python train.py --num_hidden_layers=9 --hidden_size=768 --n_experts=48 --experts_per_token=8 --d_expert=160 --d_shared_expert=0 --hidden_act="swiglu" --moe_layers=[0, 1, 2, 3, 4, 5, 6, 7, 8] --router_score="sigmoid" --normalize_top_k=false --routed_scale=0.707 --balance_loss=0.0139 --balance_bias=false --init_std_router=0.00672 --lr_router=0.000946 --num_attention_heads=6 --num_key_value_heads=3 --head_dim=128 --vocab_size=32768 --norm="rmsnorm" --norm_place="pre" --norm_eps=1e-05 --positions="rope" --rope_theta=500000.0 --rope_fraction=0.25 --qk_norm=true --attn_scale=0.0884 --tie_word_embeddings=false --parallel_block=false --init="normal" --init_std_qkv=0.0142 --init_std_o=0.00335 --init_std_up=0.0142 --init_std_down=0.00205 --optimizer="soap_variant" --learning_rate=0.0027 --lr_mult_qkv=0.7 --lr_mult_o=0.872 --beta1=0.95 --beta2=0.99 --lr_head=0.00447 --warmup_steps=50 --schedule="wsd" --decay_fraction=0.871 --decay_shape="linear" --final_lr_fraction=0.0 --batch_tokens=65536 --max_seq_len=384 --doc_mask=true --train_tokens=429900000 --max_steps=6560 --dataset="wikipedia_en"
Below are experts of layer 3 (counted from 0) of a mixture-of-experts language model. Rows are named router (the router's row for the expert), gate (a neuron's input weights, with its number), up (a neuron's input weights, with its number) and show model dimensions 240-287. Each number is 128 + 24 x the weight over its row's rms, rounded and kept within 0 to 255. Numbers have three digits each.
Before each expert's rows: a language model's description of what the expert responds to. This comes from a sample of Wikipedia text that the model never trained on.

# expert 35
What it handles: Spaces and name starts. Lone space tokens in match reports and tables, first names like John, Mark, Tim, and word pieces inside surnames.
router:162101090138126103147116131136144104117123109119097138100116130116150140142120136125143139136108187101092123153148162155137089082146140144110123
gate0:152105107128117117158137116161182158118143143105103111142137123087156128131129155135132167130123158134183153160104146191145103168111139135114146
up0:106089162131117128142098149099133141160120148135133129115151080165100076075151118107114169089132123115116181110125138174113154106142110101114167
gate1:134135132103164143078183058138184129130127105161093156167155113117135133137135086142136117134153121116117153126137147129151111094085122121121136
up1:134083119134106128197104141110081147129130156101123115155098158144135092102118139081158114158064134129158072114119136146144128109162147147108150
gate2:103114124130131175146134171135141110133130161159085168074174132157132145161116122133158144131111117127111141107144131144189110163101136164103149
up2:208125146164118124132107116113087171128093156118156116093185132134142131124126134121135130103128090116154109125133165131137138085099132126135100
gate3:093101102112143130165126124135134129098126138131116124147130141123087141134144145117127149111121129121196122163115120168154144134138175113102094
up3:139115138131107172125153114102127130115079104104169146150121140154118171143122126144097113123119108118137170133100117134140119120072121149151081
gate4:146109179112132125125084143112162126123123091129147126172146136118134127144119136132140078126117137123087127172126178133109112150158143163151116
up4:143126115109126120116087137098131119120158084079092125176164144138148090171142141136122111130134140115116149123113145173141126108166130154096161
gate5:114130147136159128134099141151128166158113150115155121138133132126116106119104132148133138166123147142114100124141139072167158070109109144156086
up5:145160111088090138144150110099126104106170119152115121122105156125138149139125121103147130079146169101106135137132135116073117204134116111135158
gate6:142110104199089097136097133147147141158154104107147111123160118112098111112138117131147086191134176114130148120132102101074150115125175147120141
up6:138173129159122145162112111161164158138121123104115156121116131081083132091097137155121075178107123149081106092106133086117129124128163137118076
gate7:147108114160119122127127126139128111185112148143122127095125099112100175160126142098149151156117137131128134142124140152152084148174120121102127
up7:106152100064078078126141112124135152138138144137107122090149126138145129137133139112134120131154123106115156155160136111113135142134149121151121
gate8:115128158115119147127120098155106126119105070113132117163156167104129171120132154132109119085118109124106132155124165141141106087104152123126157
up8:123162151145105153117091089110140130175127147113074105119161131104086135103144128112079117106107125126132122130136172088109150142103119182136112
gate9:133126163147164151137125150141158147136134089089149081139108175147155127117147102145110114146112133135135102105148147124132119116113126113128142
up9:142157113138102136094142132144105136116129139139073174075134127145097146089117099110128196103104087135121154117118117113140137148122074164106135
gate10:146159110135125117084122102168098113141131125110078139117127123127080166117170076133137150114114110133130146118150148119116154109121143146171157
up10:131122163136097095146150127149099137124119126110125143116106118116162134131100107148141112122120136132134149118115106132114122156162103134137102
gate11:130056141131114108143111147145134110146109112130133138148104120134139135141107115151129130138123129089098134132127135158117146085144113115092119
up11:137160144102181154107134127148138162111160144123123119118134126140126164096139143127134129167083161152142083140121131105165113146106144117150107
gate12:138114082119112161191151133146063143157175123129119103114124173116145175109131136120172130168153135151107089116110132095108109096156161130127142
up12:114147152150169170161108080154147079086128142117139122158130134077112111138123098148113127091107144119169091137136114120175088165140152128128097
gate13:087143087120130084121172152138109149149125108108112151099105118143137112121125091111125144172124077121125120157096165163143128161173123103149130
up13:126110144149118163145073148149139108132119121163128115142146142111114127136126131124114158153126133129146146114156075106107156113076139164147116
gate14:102091117138150134115170119106126128116131123150162105157159093136110125135110133104151117161116136061115148121103140135210129100139145098101142
up14:103151127123137114126118133136130134148123114109118157125106144067133097149152125097123127101117105169134124130136082158079129134110087165149110
gate15:135140137100144105117151092111106107158179122143148129093172116126108156096155139122143197106135134160108163112156153153123136127131123186134155
up15:146150089126094121169061148116109183150117130073111147099077150143127094134099147112121102116113126127142085101120120113142163138110140108103106
gate16:166132128132158167118110076168132178129161149124099136092103149159120126150180125131151150109104157102082141108111132157143109128110120102119128
up16:088192154142145174119147074087097114143137056156140159154098113113128118144104146076121112107096163152155096074094151121083168108102122136151161
gate17:129084113087117115100117131194152131133136080097146138145175164146168118126126097130119148110087141101102124146121153153121123121118108136138166
up17:151188139140154137120105121132100125089103122152143087149098069114093131121104102123121138163154143138126100149132126118117172101113111173107148
gate18:132110111129126133073112135106154096140155090100157162145126119133118140141102136141114120167137154122158106108185147145120102143130121188108101
up18:102109160125109123124160127154132127108110144182104088158143133119141108115153121141095108129089125166110114146086136105157142138164144093142146
gate19:154149060027113126106148117147141106116120141154114130111140107083152117146190125122107117171165158145126123162129152102112120109130120115081122
up19:151086076059101123140157125149122087132124114142114114094122120085149100151190161123099143161169158139111113154112150127128127136140126135092143
gate20:101094141082131130135117138125125144123119118102118169144144140085172160114118116113143098163103145122116097149142121103120124146080135105144146
up20:132161125131149146120112124125165117088163131129147092113101138106147149147129102126147179112144125142161079115131135144113111169093125109109131
gate21:151130138080146106110122082088178127146142125130145140106143157099070099172119101103065132106157112129140153137119141149157129105137136152109127
up21:141139132105120077137176147096167101129153104129176145121116113115113116136124130135113137150119139117142165133147149141168192093140114113150128
gate22:119136117142153119146142131193134118103155125143143123106086159068145106117086129110186134093100137082092097134153143117119087114112144134129129
up22:085136144132122158139143116163148144115188138135135157136135125130163115127132163133118144114106130154129111089122124111128112148167064110100090
gate23:159114123102109140118154143118117115111150135105162144089094185123084140127099082102111089118136153131132123114132181097106078121160108138096159
up23:116148112143110136116125116072118105141095134142089131124162105147168112101131148085166151090107078120131172139143101115045125094170193097132143
gate24:124150069081113116103112110124117104129106097157129144085111138130129131138108148111128127081104132142107136139134096107120122129136150135133156
up24:141159076077109107119140137114143125123103126125146134060141131136111130101084145117143120123107116117136147138111120146137136121094128144122157
gate25:134152106120108172093131090086113142164153115143139151120146147098133130137122130102138122104109110124105142119120123124091146131080135156155174
up25:159133138123090117131136103101095122141131083103129130109136153133114157157088128120151136111119121174073137116157094121116141110119140139147141
gate26:099186135138143099133134095154160162113100101121151162099145120118116142094144120099098090124150142117136128129122126118130137127141091140184142
up26:126135107126159129115098112124139134147148064108123175116128136136125105123131119093123107109147119129083139125111068137150126147154100124139166
gate27:128119107131151133136129100147134092149132149109135137109101137141155118172158144125150129137109149096104134102128117120118128114124104122086105
up27:124129131137111128115153115136118125138108174118168148151076127144161157159137136089117137161119138128127122093109101139125138117104103128062108
gate28:133156132141157092163109130119144117121164104145128136130142108127166125126142144113137121130097152135127133074144084130087111118116127105127150
up28:137157108157110110143142117102162143142131121155136141140149083124117111097144121120154141154118170138122137113123071135112107139088141109130129
gate29:105120126083106144163149162146118131152149123159127104171093184100086128142138165101105109127154127146129100150131127131113121136114141143149124
up29:148096104100147109145124134120122115116139140146129130118109130129106123139128140116100153104134186131142105082116116151132120114154159160133093
gate30:143128141155148114138139129102129124148120146111100120134104122141105122161107156140128139114118115095124168159150102112095122058117128093105125
up30:134124158140134108151142108098154125136109120104133125135136153145120098148119170130165113122138122133120159154121072148091133109141101100076165
gate31:145124096149087117136139120106155118077103147091082117133110093109099091131114153116111123140103158082063148100137131119120129123149144121092082
up31:120165145124144119135110135178106139134166106146192142129125124127119129145144134138120140161134118132162096170134141112098161122123076146145157
gate32:135106113092140127116167139103110117118135119114089142124140124100154084100141128097111152135106107148091111115154148117125115140145111120118157
up32:150147136115115170128111137160115112135136090122148116106144107161138176153123137144133079094138087127152169137125128152123133151106129107106129
gate33:095112102155148114113161134139157182104102134086139112108107131157131154122151094144143105127127104087135126127148121165133104132104134150124122
up33:121121163126094133143085096119098100136161121166120149139129100123112107143121162131086131139085147162122133119124151106115128141132133116164130
gate34:143118133136102090128173119168159112123087090165141112091068135125094130150117100165113126111139116132133125125125115133151113179133109104109126
up34:099102139158075134116114122125154142113091117101120101109114133145119089146096146131114128096132154143109115113111137097149108129118113114109065
gate35:162130148096159141113122113135145154127103146101101153129126118159143120144133136094144113092146099083161119150158120142104141161130139161119091
up35:109106113131101129091100112163117120112124087162106117085108130127143118146147095105149140058119151154140114133160129141107096124126144113124136
gate36:139111097158152110134108149158112121108120108156134122141136090150131137103123125155137155095093109111152150119127158137119107147123118128150139
up36:137113079129131096116115122179103112086103136095096111118133117168181109133146145128098146121088100112137131116150142133150119156121121108130130
gate37:171170134148144133092121093096171149087137123151089130129102136114131151138127139124069151132123145133039145114125105144159119092108120129124130
up37:077144107135096135118124160165125090150139128108150124139168162121125144116130157131098130146150155107175089133135180112074146138140126134142118
gate38:125123142134104136081095072147105113137115110140143139111104138121126141156161113106150150109116168122173117132085119108123147113114136120143113
up38:115153130142123113131148128118112138122143121111139110141122127130124139077139120108127128103132101141092161123133135101142114156150084126152119
gate39:173121130167163152128120125106089161164139132107125121181113164122130115118163153125133157118129155121124134124144135108119070103115117162141088
up39:139115107097144113127118159103108168101144103192117142095130141138116146147110118153172143081148086144115140128103153169136105136165114122122083
gate40:102137118109129117150149135119131120086080118068141095114093136155134109108119136121111111065109119118100132090124091135130120098100073088131157
up40:091135117129112104155169130110148152095104107079168111113083134179099128113115124111112113072115144144125171104108095151148107097093104113123128
gate41:149132047127125130128115069130164109137139113132122108090130107060143146163120143133184119136140146119191144119130119126094128115167133169087132
up41:186150083099093170095130109128149104170160132138141120132101112072122152150142148166150126136141171118131151174125103087112101139166160134081128

# expert 1
What it handles: Place, family, and element-word pieces. Middle word pieces inside names, chemical terms and taxonomy lists, such as Sel-ass-ie, pot-ass-ium, Family:, plus place nouns like city, village, Carolina.
router:115135124128144119127113115160070176122204143141109098143128139119132193140118154120135119136137198118082129111123156128117112103135151119154139
gate0:135119120097142119165145128162120136124157105154107134122118130140093156155102121127127132119143184112099145130131139105134120116168154121113113
up0:118087141142112142082108136146136152128114110109121146158127131143130085140147170118156138121123114161128130128135141175127125136162123132128128
gate1:170136131119088138154144157127118116162111105119108136133102153100119118112115140115159098163118110079123139111114108138144114149145144137124123
up1:108143134117118152122135142128083090112129117130165148105198143118135169180153117122115126123138116170173111138107127082124178113085123121106140
gate2:144084106143119121165133128148130160153118149131107140141134130167128131121140147153122126111108141114134182094131075130158107091106151154171147
up2:120146138128124137112114140121137121156115116087120111092123084150157155149111122166106119157133087102122140130112126171170161140165122173110131
gate3:121177158118156124125079139094126199143145084136140140148121136154113150120141160140128115135113133092141111138134187107138151084174127116131081
up3:123177133110157139090133131133149146122152152113160168102144120098129159121161201105147130133098136073144096140115132106144125115100131116120111
gate4:135086140127064128122158158121112119132103086129085156130130146080132153115144143191114130150159125115085143118136078170150124134131098107108142
up4:114096095102148177113096105147140140097188155124127117158171099103138112083103135128159132106110095115128118150159113174101119172121113089092123
gate5:106094152077127118126125095135107124120170077096129087179153060075113139112135111124094140176133112116139163095132134141152119125160198100166115
up5:116146160126135132122132125126140133086086062132128104159109121109136153134113123102134107147168113112121159134096139113175113111152154154090116
gate6:127129158082115107135122170102128097131119136151102104130132125163114074151103112086095124140128114110120135094126109111140147060154115176132120
up6:177106098110183161125122116131141167120118145122149139135140120124124151139148154130147115117129139134105121171113133174152093146074121101126137
gate7:115100146060102149097114149171127064086125145144140144134131140139139118128100127128127107168128082088148119126133139120144126139140090131088127
up7:175131131151084110103107148203137097119118055113131107114135119109092135142130107138155157155156119170137138111129147152139116096097147120136070
gate8:149082116122137124120217110151187153090137108122132136145121128129129148152116123088172078111100154125132107118155137139096130130129144139090077
up8:096181124122123121149060144139073118149133153127075133108148131123121146113106098111110135110119108104111136144111090135126146166148152121134133
gate9:124078112155112142142140154154134103139134102165101107097131126130126111164129126092078112158142109141112105090155152139129151128112134147184118
up9:129071071154137106127130112134140108128115118153101155124130098122128116166136143092097132167130114144138127105125133122093143122128155143123083
gate10:125084133111108139137152107116115141136138134086098132140142157154115126137081140119096128120139126074132130138153131129144113132117135122140137
up10:114104081104132133202108117125112170120151124113114134083154135130125132123131144131133101132152128152118132168106141130060096141112135077136086
gate11:097143114127121172131111120143090128108122121119105125138115170081090107158117175126142158121078110123102066067140158120141113088115087121092160
up11:112133150125124110150121152108132107164101146096161139138152181085114117142119138157143150137082137135113087103146142118150094097124079115086161
gate12:120115124128157145105115152140133154139118133162120089097105172091062161142115137155130112162146107120139120145118087097160094136152141137141091
up12:110122144137101131087132078127112138154124140090129104080105119130098130146121114128107127117104110096143161118157087108099144116115139117120138
gate13:115108110142184140136124123131126150088119187165137140124126107140124131121125103089134132126121116166154125094094122156140137153124127137144160
up13:169154139104099145134118121128145091141143079111107136111117140128141143098140125130146130144113163107092120153148119128111115113156116136112117
gate14:134136111138115107127060097126182139138157100091113153134116118154094162136122122132111118169142153113118083165135116137102072106161123150158124
up14:156105110113143119111162099155133136128096122163129118108095131113129125115107096133174071070107131173110149091088158179163146133066109087089130
gate15:092164134150176147115127138134132138132123135140124157136136117128109151092107147108121116145109211134080141155169118145140117081123100097085114
up15:147148157117115116145132143105135146170137139116112143119107129108121138145127115167123064135128098102142145147173138124108089119134157140148098
gate16:147068113134148101151101093164109113135132106120109143087123063147087138104134098126123143122127099121134150109133100089134114130078174092149067
up16:109126118129155115113130122116105148177143131114082113144151157144076130120131151105181118092155117126171148103112128109151141151108123154161106
gate17:146123084120115133143158098108110105171111138139134108112127148096125125129119101131140147136123157090149148125130129091076104122122143155138093
up17:117138143120146124111126166140151145089157119117153153167120133136146117125126162148140111142148086131112125148110130145180147116124100115129167
gate18:099143141143114156112066129149114168117139145098105129160113109137124186117136148137139113145156103129155129142146173138105187112138161107112151
up18:108161106125154102128153091132163085123099155138171143087144140141151116124111077145149155094090136137130158165113105091113117174158091166126150
gate19:145101150114102111158171119137115107138128110159157141151080167099161130115076143136122091148130145154110147116152129066082145161170122103123128
up19:103124140163132118156090131117127139158143163140121067145146131129148105123139113140124139128180119128152151143153127138129152130117121109161127
gate20:101096144112140108149113107154154157132142169148139125141150145129132108070130171170141122172158135151113082126105134129121148117143146119082058
up20:156131144124119102117147185106095131117152084138121107116100119138123110141099117108144155066085115133129150128141082106155096117113135101149133
gate21:105140137144094130084139191141132134127134156123112135114091104153126138128159133075137166172158140120131166116121140109121177165102135081124115
up21:127131105102106135103117130156091105137160116141080138144115116097125142156135136107135155118117157127114116108111136172112129122110134092131155
gate22:130128134168108133112094087118130156118152126113119110113080106118139098167154131153148120078103158165108176098123141162136171136150128127139168
up22:082123146169103122127126130186136132144174119083158133153101109121079108118165132148138123100110142122117156120125155158143151116118134112147158
gate23:116124111144116119133131112183115124125111093100130110133131125122149180114180113096130112134123112091159134124151149127126173110133159101134068
up23:185132128154121151120161101103113147108120129127115134103160107145103166152118156141142134105134110149097123169136152102126139116105142123111113
gate24:101209116166116154098133123139120144108185103122127135172147125059113153137136130137144139116187117137192157119154106113118135111160123171136155
up24:105123124105126136088100132157080159159177116103142156144146124092114138120105121124164126135163079143158139133157135138145137114153147150117161
gate25:111137200138095141102134096147091141136120114128132165166140112163076116131152104144100098107100135106153083117124105160093105151119113111149061
up25:112106142141103144089149120137090176137173098129088149144159117148116137121158079141107115110128131097118159121093112185096134136118128113132076
gate26:140148182139125138152121133162094104162140123159144122104176158155133176141094100130134132157122133109134111105152153120137162112100105156118159
up26:118156132150164177152133083098120175094119164124153142120144136105134107098109164148109142104150117111103131153137149161153122131134130176116150
gate27:152154144135169140102121156166110150119139146160142154153102112123107138096135155109133167094086154115134166142118156157143105153114083154124158
up27:129136151121128102130135086139113122090138111141135127132121117097152125106148115114120093117161148119162100124126166114166116150125107113135149
gate28:123183129163111106111115119138123132124116137141127158164119106116138123162128138107148129168134143147135119175143100106118115129109134093122145
up28:147125124124166145115112072122162096117123126096116075147136144147128138149067119142079128155127113138130097142115128114125119108093138104111165
gate29:086142123150134145164104106130121147096161130119055111129147089149127162132111146136128121141119138126137142094124101121110155104133143121140164
up29:160110124103114107096129142148156122150101121107175133114127161122120105119133148139133139086165124144147110178120143122129117133123147136114085
gate30:112097097104165152080134116130185174105100153133077119119123162132133180132172138110125138155138163151119072100169155152136128124097149140107097
up30:116133138160112099124142131145134116100175171130135104146144123125121132105129123162141147113117079094138195186091128146116123173178102142152139
gate31:165145119113130129118171121157115110127153111122097119136150097146071143136133206145156172135161159124148094111095115102094113154145157106112133
up31:142114134131105154111122141112145125143082133110144133144106123116143108130082143149156146115124129146092128103116124121132138141083120143142129
gate32:154114121125172173165107157131109113158109127143127134079152128110107136131108141137136130140137108123152104094126123101173137148112150118138150
up32:141129111092162167094153141103121125137111113141143109127091165084135153150113124129121142127135111141141116112119137118132126117127087126102141
gate33:151125144109122143130087163174115110114109170121119149141137148136086169161189134116167139132136132160085142157127138122180109109139111108111155
up33:156137128136134130161103150151144136132132129122143123117147151128097163184167114127149149105161176188090110172179123128121144144182146132125151
gate34:110156120141111149114127108108151102125141185169104082131137104119110137118145118096120120086154079124122126154122151122111137144119102153121143
up34:139122124130115102139142137142135147119088107171117115135106149107142138123120162135116111158081142134143137127145119202129111092122143133123143
gate35:134124105112193127100172139126132108111157121141147126131116179117141125104169081127159107108080155179177105095138114151168128145104125084122153
up35:128109156140076181153124118086140140167129135145098097150108099126108081154132193121111125160174080069080151122100133133117097107122091111093121
gate36:107079144123148140111139075133144130095148106117142128148089142082132153139097131109136112111096096097089158108135118141122111092165137123138118
up36:115109094120119131134167088142165101114134103088103099134125178141101134153112147086134100114104117118144145174121109098126140117141143183127150
gate37:121130106150125124164132151146077099114149131093104089141150181154125157121134153130143132094117112147100110137149119088117147092116143103135117
up37:146165118114084135148117111056147155144122112121161133139143111106137118117113158125142145143135135123156105131143124129153142124158115100108113
gate38:112068172121093140137138134190110148120118129178125143124132139138170125135131137195116158190139156153128132094120146136124122100122153135140124
up38:159154115120140120121138105093151127153161084100138136097140113115131091119109114109131113135124167129109113137133136113161108109132101092120162
gate39:157115132115108144116144120121100187148181150111122124121135116163130125124132125148106140144104156092116204130117138126126121138162128120148151
up39:139101110117116106120147137110113138103185148121087128138117118175115103143111138148119145119055147111119159120104155098124123124130116116153171
gate40:143142128137120130076123138140086128158143160143123158188129147116140118091106119139087119119121152116104149109128115116147121094108106111135145
up40:151143155124111134116113175128112144163125158125137127160144136081142122131143101123122125157121123119104146130149114088156121142134135123117139
gate41:113133138104113101116095129115159145131151122159151122133172123142108136126156151131144162145106142121112125142131141127116150131102145107144125
up41:113148121147137119139116166118176117108141116127145117082139151110155104115166153121114128139147170130116122123137155121065149123098103055134113

# expert 31
What it handles: Function words and months. Existential there, However, Similarly, not, to, from, and month names like October, December, often after and, or, that.
router:152132115081113108176134140114137162131143136137102110131125158066090147141137136140124133156112150136098095157126122155140093113118135147162109
gate0:134102133100121130159093168154136063142139159122108146109101142092183144118067176119138128159155194099104133129163134146090138118133090120123134
up0:113103164135177147123116146129133080153148111128142167135095149130134141086105131139131153187174176107119117095121128167111121103123148114138128
gate1:132127129135147134124150098150117117098136136151121113121104091129142134111113115105118122148111130111131059118101137136101092154092077117131136
up1:151146132128123121175132134151123114134130159144120107149127111148158161103100122140117128120142131133132083144129116142118085138089176126134148
gate2:122136113145139137175095083132144126127159114156126125129115132123119178143134095148122101176148109084104146105121130120085111124149104158166110
up2:118115141161137110171128106166116135104153138146171115126128121106121156132109132168100119151125106091125148125114099141138132087156081130144074
gate3:133114112146111136149077099129170171164102134153143184127082125101115147082151152126134098110133157157114117144120123133073128144140101095182146
up3:156103123135113161130080115124127125112100117159151168157121109110128170154157131139130125125136133104138116088131151141121139111148102112147119
gate4:138156179172103125143136149132139114122136117104152128139137169081138169106105095187114111159118136138153143114125119130106159155141132126137121
up4:097090137150103120155145138145180125138134123129124114119134127130121139129113101116147101114112112111126069185134139120125137150143171118144123
gate5:117137125126091106133163123090136161092140095170090125107122138131125090100133092145132094137071152165164107097114134125074110135106126122137108
up5:109095124130112155103139139132172166162129121149163113138141104103130133150126125094125137130179144160104143126169136143103107159166124133129127
gate6:139107111160102124150122135152092139116130115131106115142099148105084152173117148142149126160121110134139151134101103114139112169111136161153093
up6:114131150098155110136116122089134113144145151090158138129165078208164076123131116109104153110142137110131122131134128117121104067125129126107137
gate7:163148154115155115121143123126145151154142073071143154155118149187119169104116147121145150139109164135151126179162082134138124119087116101173166
up7:096113112139083170142146159112082108089125162170105128131123119077162075108134095135114140124149115107143163091080161140143135147151170106113117
gate8:113158146137164160122106106177128133162163142164096169165104148075144134161061158156132115173094149117077148136102144106151086098130109191133147
up8:117141129131126138130143155099122124114137134159122178106133140162137129153081132141107159115137111104135105144119152109147141098152157104107100
gate9:113151137161108130096108154141097143156112130105105136107131134105114138112109113151132156132147132137122100124124142141172112119125096130105137
up9:120104128117150119142109094146189123104141127143054143155147128136107109141185134109133128109133154138169163152133119154142132125132112115099119
gate10:108166106097139161158136120135111159127158089124119128139122118171090149133098152098093142154142160128127102121120091127122111127145126142113166
up10:159133124072104168141148124114133156138141104109128147156104138134108130159073091102090107139135134121121074119129139130156058145123139147072140
gate11:110172094076156139143149123150150104117143096124120103118123164139117164140149181153117114166153112134128098123090107133138122160114124138096154
up11:163121135121151161115123106081094146165117107140125170108082151087152153122103155148141079150122104148110103155135130160146156162113135117086121
gate12:143116152122106132133082130143162137135117120134112113133163112144156087100162129112145178120139127102107119064163128132135096110081092136086139
up12:129141111138137119145144137121133143121149137150147110098090121109101185132107134159140099155135168148164127204091153134132148151146184101152158
gate13:150132110123139144156130159098137114140142135126150175117154129130080171154104133136128145091107141103153128100121109094103133142123131118131136
up13:152121124147116140176128150097120114141141126116157167156174138134089157136092133131130143084102150115138119080119087072120111140148117112132153
gate14:165110123150122155138137132139127122119115145146122119130133121128180118174151119148087173166119100131129142116147131112138113126149138141134111
up14:089133133103138113143141102141110112132167102149121135128127130131093134119125151111182112094130160121092128118136127134137124146125120149137148
gate15:134108116109126104095141139139116173103106107103119100120146142142138124139108115129141125131108134127111136100112112183111182104144144121137126
up15:133187153176153158109121120073106121143142117124122100079107107138105131079124169140101111124167124147104145134124162083065087139128133131157102
gate16:169143165118145123122132078132157166100149133085119161145117114099126141146088121166136120148127121117150142138102100138169104093113104082151130
up16:147139135134168097118132140140072148133149178117109127125161144126083149137121139158125111138148155117119124153055138141091132112135101114142154
gate17:159158121128141106137151123136127107100083158132114111147120127118121122111121143119121095148145148104153087141131094077125059096111161171123147
up17:144153098144151098125147094114156180143170151128151110124170161080134142109147147141106137125119117115123151112126174154156151110107136098111143
gate18:141140157119128141123154102131123164171122096133135110145120090145104131142146117140174105122146080103150101116153146130109151130155141141116106
up18:155118092114086124132099146085118112108162145161123144093110135108144133105129087102131118160145124143098148139164117110130124151073123116115136
gate19:095122119115133134102107142102143111133126131198133097097137094097053078109152145127126163118121099115118071132146143121125106170128114153149105
up19:143148186108119143171096130142142128122113115129137140115130132114097126119163142147118152132097131109152138149145102138139108131167103120150094
gate20:133118141119098159116118159158087124158173125127145102140152167127121115145126179119115105158167142117120157167111145126121145112133113107113133
up20:130097115136152128147162113083149119102095128109078147115103095149136135122112082154149158099110129130153099108125132127144101129112166118125141
gate21:176145097092107147168150087130110153146177140117131103131097171062105151157128149114178127173149083086094099146138148153156080107102122113135129
up21:111139130148146094108137127130133132112100135184137102141123098157158076119115116102040141114100140125111168092106104140114137150123157129140121
gate22:116125129141110096109143140124143150127120161108126126090132140133117158142124150125133117133133135102145161130104102130163127129186157127093130
up22:109105136113127084151092147117153115106134149094119140101164134132132129108111093148161133176152128105117129121118105088142122103133118150117117
gate23:128141108104166143140125086147099126119129164092138127162148141139106125103090131130127120158145136165136144118078062113135169052129123149173134
up23:134114153131138105106127117128174122133122093099099130123098131115127108144138101165124149137145145127112117129139168132131118149130166127154168
gate24:113104141128112133101113135105128131105139104123121092107145139124079124144137128122136117123073107133106130150132145108128141115096128121115135
up24:130126119144110132098129131109120119129137109136114129106119149129070130147163145108158105137081123148136135161127131130097168082087145113119143
gate25:147148172093123112111118108145117138095124120121164085127129139105151169182156115135074097137148190120139100125134156118131139183157116121143111
up25:123136099151137145150125162113121121140105131108109145113169066099081105126152092127149108096150131128103162113162101115118132102137139134188122
gate26:093107128148122137144147083158107147148153116161115113125164141114140126203126128120142132117076137112139153101104106135122154070059132116149119
up26:122121126094133122109114116128105120152187089172138102134136163115100107148161133103116119108113119148123154152140120145134154080043152145158120
gate27:142143106111094153116118126112140150133137187117116086160138132137177125091133171143149125109162154107097111150122104129130089141142120139122107
up27:157140147121153109146122168121130151134125122156144166135141078151096118133141116129134147149122078144153133153144110152103131150123172118124085
gate28:117129134077115111101152139104092096148111141158062145133143127096161187107127112154173120090087132113146096127095103141129163157066101131120114
up28:128115133133132175106124146136162151127141129160134130134111114154120127116145123125166155128113085133158117127147120166145129116138140148158117
gate29:117092153161122118173099092151129139125126097108097126167132167112108142122125099109144145106156126129125083088106135115137097084095124137162086
up29:131158136096136133091127149086156129144162137163166088124100118138132092157129146141111101145121162089134190206157115151135121165154159088086132
gate30:089129112091060160094139136093133155094128164111137124119182133121106171150088131126129136125119109098174134161155122109153135125123094151135113
up30:136092116118184094155126131094126079177149144123124155167119145113146146122174130133151163140139130113131104110103142172139132123113141102124108
gate31:103126136115101100163115107104074181139146129159105117166130160157094122155144120062125127120174143154129164124136071135175151099127093104150109
up31:149139100121140153116163176172141113110080128078157121081120103124165114115131155165109131163124099123139131122105137163088145159140148150137128
gate32:094146095119137121132083143140121137141137152082065141132117139109119167151093155144136092160096149124105075158144105104119154109086173089125124
up32:126113094104097107121130178137129090120130146117087125136129146107179121150093115133106113143146158161108125174132083096101140125057191116129139
gate33:148080121139085116146127110127172158147089107138099115119137130173106126149106114124123130115126143123126124110118130089145130123116155145134119
up33:144081113142114116158123102138180138149122131132092102126149144162109128162105105127111121130147139114150109137114141089123107129098155143133117
gate34:082124147133124135104096126161103096114087123071135135169121108142156142146125127179135144145143126122150144131103119148106139136138104099095142
up34:138080120130153129127128159127129140148084101095128147127095155163107124130093100177122140148165118136093112138129141127123130156116144127135089
gate35:122132142131135108157106145108117111172126127141134118144110144095109183105105131127147113147116117128118124107158146119126123117095112123098115
up35:154154122118141112149088122074132100147129128156123091140130145085118143111110134139165129134124108130146101117173116122099115117109140095088120
gate36:139138138096115119146149180137113141095119117105128148100134109135109127117111144155093114059173107133141104122094114157169122137086134115122091
up36:135137116105116132123115149110107168126129096096134144119092132106082105114137117142125144105129100130122111097108104179168122136068120106105161
gate37:088141086111102128087168120102132172189107105113140120113158127119059101162132103145124112148118111110170131134120123132162106153164073152131127
up37:100139085072088139095161134104130189206099093135141116126154119129062132157118122149098137182109126111159133159108132141152108156132088125117113
gate38:122141144161109116154134128142142136094156145144157160147119139096099118128139116161113137134111146143153134151099125111148085129138091166140121
up38:146133157144107168124154114127103106130175124166105101134126150130143137138098164099111134146138140162125122102165094111095140134130162147153138
gate39:097089094156123169165103110152108094137101137120077121134109108152087117132086063108121099126143138161112130155107114147156119099135110134177169
up39:153164155112154090105115143106149126115152153156172127116107140109163133137175189159119154122116143134149146129151111117109144149147171114085095
gate40:119145107153148129147114164097144153127150114149144142104120129072149093122119124120141155152104185142119088149125122174141137102171177093125159
up40:112138131126126152110123097110115096136103140105153124135140160170097167173139128121102103058134115139127134081094127137125122138135118151092104
gate41:127111077127109138127118092110123157104123132136113095101133116078138140138167169116114070135131114093127138101104159195139149151143107124106082
up41:122161143131136115159099129104116119169115085068115134134090106165119138123148151142111117143107177119167139174094178145103119118130123088161118